config = dict(
    n_layer=9,
    activation='gelu',
    normalize_top_k=False,
    routed_scale=1.0,
    balance_loss=0.00738,
    norm_place='pre',
    init_std_up=0.0446,
    warmup_steps=316,
)
Below are experts of layer 2 (counted from 0) of a mixture-of-experts language model. Rows are named router (the router's row for the expert) and show model dimensions 0-255. Each number is 128 + 24 x the weight over its row's rms, rounded and kept within 0 to 255. Numbers have three digits each.
After each expert's rows: a language model's description of what the expert responds to. This comes from a sample of Wikipedia text that the model never trained on.

# expert 40
router:133137134121118110126113136100166115138173056139112113131108088130120127140154180139180140116119157093101130139102164098152134141137155130101099130113131174186125116118146119116107118131130108142117145108164120114153090145121079156139108110177088130143102117144120150129099126139139113149126150107131127124154161148116107124135118103143168141114144125120113122139171127107139117127125086141090125102121145150148169092124133133111117134134093157116115082137165124106131125124149132076145143116116122109175107157159163081140142099097100145139118149128124135095100107142102120114124134094132129082137128119108107111166085150088128145139162162127190164149127133104121116069127133113122155094165130087045110156113163124147169171073114142145130138136150168141144121096156109
It responds to: Scripts and initials. Byte pieces of Japanese, Chinese and Thai text, plus single capitals and letter fragments inside names, abbreviations and table codes.

# expert 10
router:133120120122101102122125114149140151144119088135094148098144132146098098149150124097126130126107142105123115101140116092197142116141116116119175115123179161136152134108090103129135109163120094123104149138144131069149117185146107160146142141160090129141091137115129129160111096130136144140168129161123138126129078151154110106159128098119134133138137143128108115144141155143121113163143139134107143129088097110108114159135133165103104119125171120092129084147173126131141095155145116122153113154129135108109103152141138102161132097141103143138133120128128099081147125132142092144163096097186146085135119130113100146169110098125113150157158114131160146139117108107105142081137121088148186126117085113032187110134151116123128156093153142145153149121126156153129124166165160
It responds to: Feminine/Latin word endings. Final vowel-ending word pieces of names, places and Latin terms, such as -a, -ia, -ina, -va (Virginia, rosacea, Silva).

# expert 6
router:144176123099132133130121169115126171103143097157159122083113107159089140170167166110143143121102147107163136162135190124155123150103122134113129121116131195138132094126153130138113106121120094113140144112160103151122092133157120115136126116104131139150128099121137107139121134142137133167101116120123151108116111160095130096118157139107140096106120078103112108144142113131126158140106106144094101093156121099137107123103116140146126143158128163152131142122158098100136120098163114147151118119140097127107132155139175089094154055153149125088104112097105134112108115161127124105127102101085172123152083153090094115131173108123185116122120161134154139107103132121128127161152144077142098108185135136101142114120136097138119113149178163163170112170137134151093133109160130
It responds to: Capitalized name onsets. First pieces of capitalized proper names and terms, especially Sch, Sc, Sh, Sm, or letters after hyphens: Schimmel, Bloom, V-ATPase.

# expert 2
router:163152179142103191155135073148151133125107073131148147124135160157155138123157111120163144112150124141134109144126116132141144141138154120136133131133149176125121150153165108082100178145092112111108123123159111154087139115136166153145109160124106118167138096071119122097110120150151168126092136095114145170163136140121144112095145128116130139106126110125137150117128122091105195109143148098120118134156176076130103141095116133114151134138055157119134108091141141133140105126123101091125098154160123118123154135143120136121113108150143083178100115154113147127108159147106134123173105137108128096139080133111135089140125148148142133126127167091160060124139096127095119133138157148154119091111128133115120121137143127128106115161180103107101148140132120097095093102153118
It responds to: South Asian name onsets. Capitalized word-initial pieces beginning proper names, mostly Indian places and people in lists and tables, such as Ind(ra), Bh(utto), Amb(uli).

# expert 42
router:109115159151137130133161160103118188110133114107107147148144106173127139101102143101060128143111110148132124110116188167120155138096100105178146108126097118137108098110095134138110102123121119138102116155072105150127101109099141154131112063105151091153123134165126149164079086131141141143147114169125125144105150120112087146111124152149166122131124112123143112108156181106136120151112122140123103127132179111125113081119158148096155165165129124179141130126137130151145163114103107086128100120107116086171123151168132111117126144114122120161145121117154178128109127163118150109125119124080117145180128173130090143111130115133120133112109136100145099166125126091144169142142129132137116107112148145076143168106117097122113099151117127120141127154175126101138153090126095
It responds to: Modal and auxiliary verbs. Modals and auxiliaries after a subject in narrative text, such as can, would, will, did, does, let, and infinitive to.

# expert 0
router:090119127103132119106159114105169166094171086119157153119152124151155138108089156086082149088127067151098146122125147126147158111175126141124109114145114117137145125122091157126135103128121110109130114077110127127178098096104108131139126135142154153135154135164146155127117175129123119134146138123135101162151109144136143139165096144143155150126143130132176166149118106124141099112133115121121124132112129132136136122142120097153135197126117142129076091115153157139147171168119113117118108079136127087102151141164131143139144115089149115106162123141095160126104158098115119115164132121115136054088109148150085164143091159160168122164138075107141131143091169148131099144166092146125109092110115127157125165127096116135137116104138125154105121141132129076121131092125117
It responds to: Function words, demographic text. Function words like to, who, or, were, could, often in "born to" biographies and census phrases like "there were", "18 to 24".

# expert 43
router:131154099177138128155129086094101150134134128143116111129156125104119083122141113174134143085132121112086119161111142129179124103117144111146123158152130141100097140131139140105159148121136148084128123122132073087124162145099140141155128153133103096108172114145175125155111165113072104145119155143136131115110145135121148097158080144147131134140108125122147146097146138140151134115056129140149141152130130108166095121176060113139087124105132093075091149140166155142135158122152157136134126106105147124117117096136116123123124102165144146108140116122126105127122145131151133138155125161130146129149080090116167100150131104153101121114145117135157133119102126150127132117152096078124105164115139130074116113169134165098105079160114075144123121140075181146101141105119150
It responds to: Blank lines before sections. Line breaks ending a list or paragraph, just before a new section heading, list item or table, such as before ==See also== or - Group D.

# expert 48
router:134141113151129139149119136091135125101142055169121098128106166144127120111132184122138156140097129105098124095128148125108122137117128129129076137132122173178115133132142125109118124154162110165132107121115144153142086139125111130126103142177113142084144142181148154116112092122141102154092175147185109126149132137103103103116134131143133157137112146096121122181154149138127128146115057147109124079148130125121094085116136110134128143125105143126139117121133143128144105099162128114149159099076107165143128142158141100134155078117125148154114125114125125103091118121130074153121111106106119150147117121125087133133107153105109101069139116117172147126138145139121105068143135104140151095135123102136107177095151162116150166107091169130177110147168182110153147114138123
It responds to: Commas, bytes, table separators. Commas ending list items, table bars, first bytes of Thai, Armenian or Vietnamese characters, and endings like -ice, -age.

# expert 29
router:130124152085126162118105133143148162141120151103123134158112096169115123116101123103133110124131122113163115105105128117116181138118104103130119137105134118120125196136115124171109098139121113105120106122120084144108121150140142160135119096122095156150106131149167111126121114173138122089155105082129140131161102144148145068110149146149142122092143116093105109127138138120152110145137119099098118180167150128113121153148102090147118129166161149099080126152116158139135117156121092154115168127123094141144128113113141100169129179108100099136119131141093191133164123099120116097076133136139118125119129149121087175132135140154124164099122148149119163162156108123082123115119153138147139122138130108139115076100158117158094139121204127105154172158170103131110144087083101
It responds to: Word-stem fragments. Leading stems of longer words and names, cut before endings like es or ing, such as techniqu(es), polic(ies), cas(ual), hum(ans), them.

# expert 53
router:126133119126151105092102138122174116169130107138142139077133119150093087150129149150110085105100096144111125090143153117129145109119117129128111110094114117149136133073067097142178137143136138127109168076169117135165116113096129123143108123132093141082152089115134145108155120105123152136136130114150102143174104155139127096181114120134154100138131152122114105105105163158155100165098106145110149114111090135152114093112116104098085162106147166134137077090126120138123133132148098137145135169141132135170160149132123150094131166111142139093125106171150102141199120095102149102150134104092160119159143112162157117153152136135138113090154143106162158131125141106103138114132128124085116097096113142136125166145153144119100128138152145112134094118151190102146153142124146
It responds to: Prepositions, mainly from. The preposition from after verbs and nouns like retirement, forbidden, protect, plus between, upon, via, of, to, at.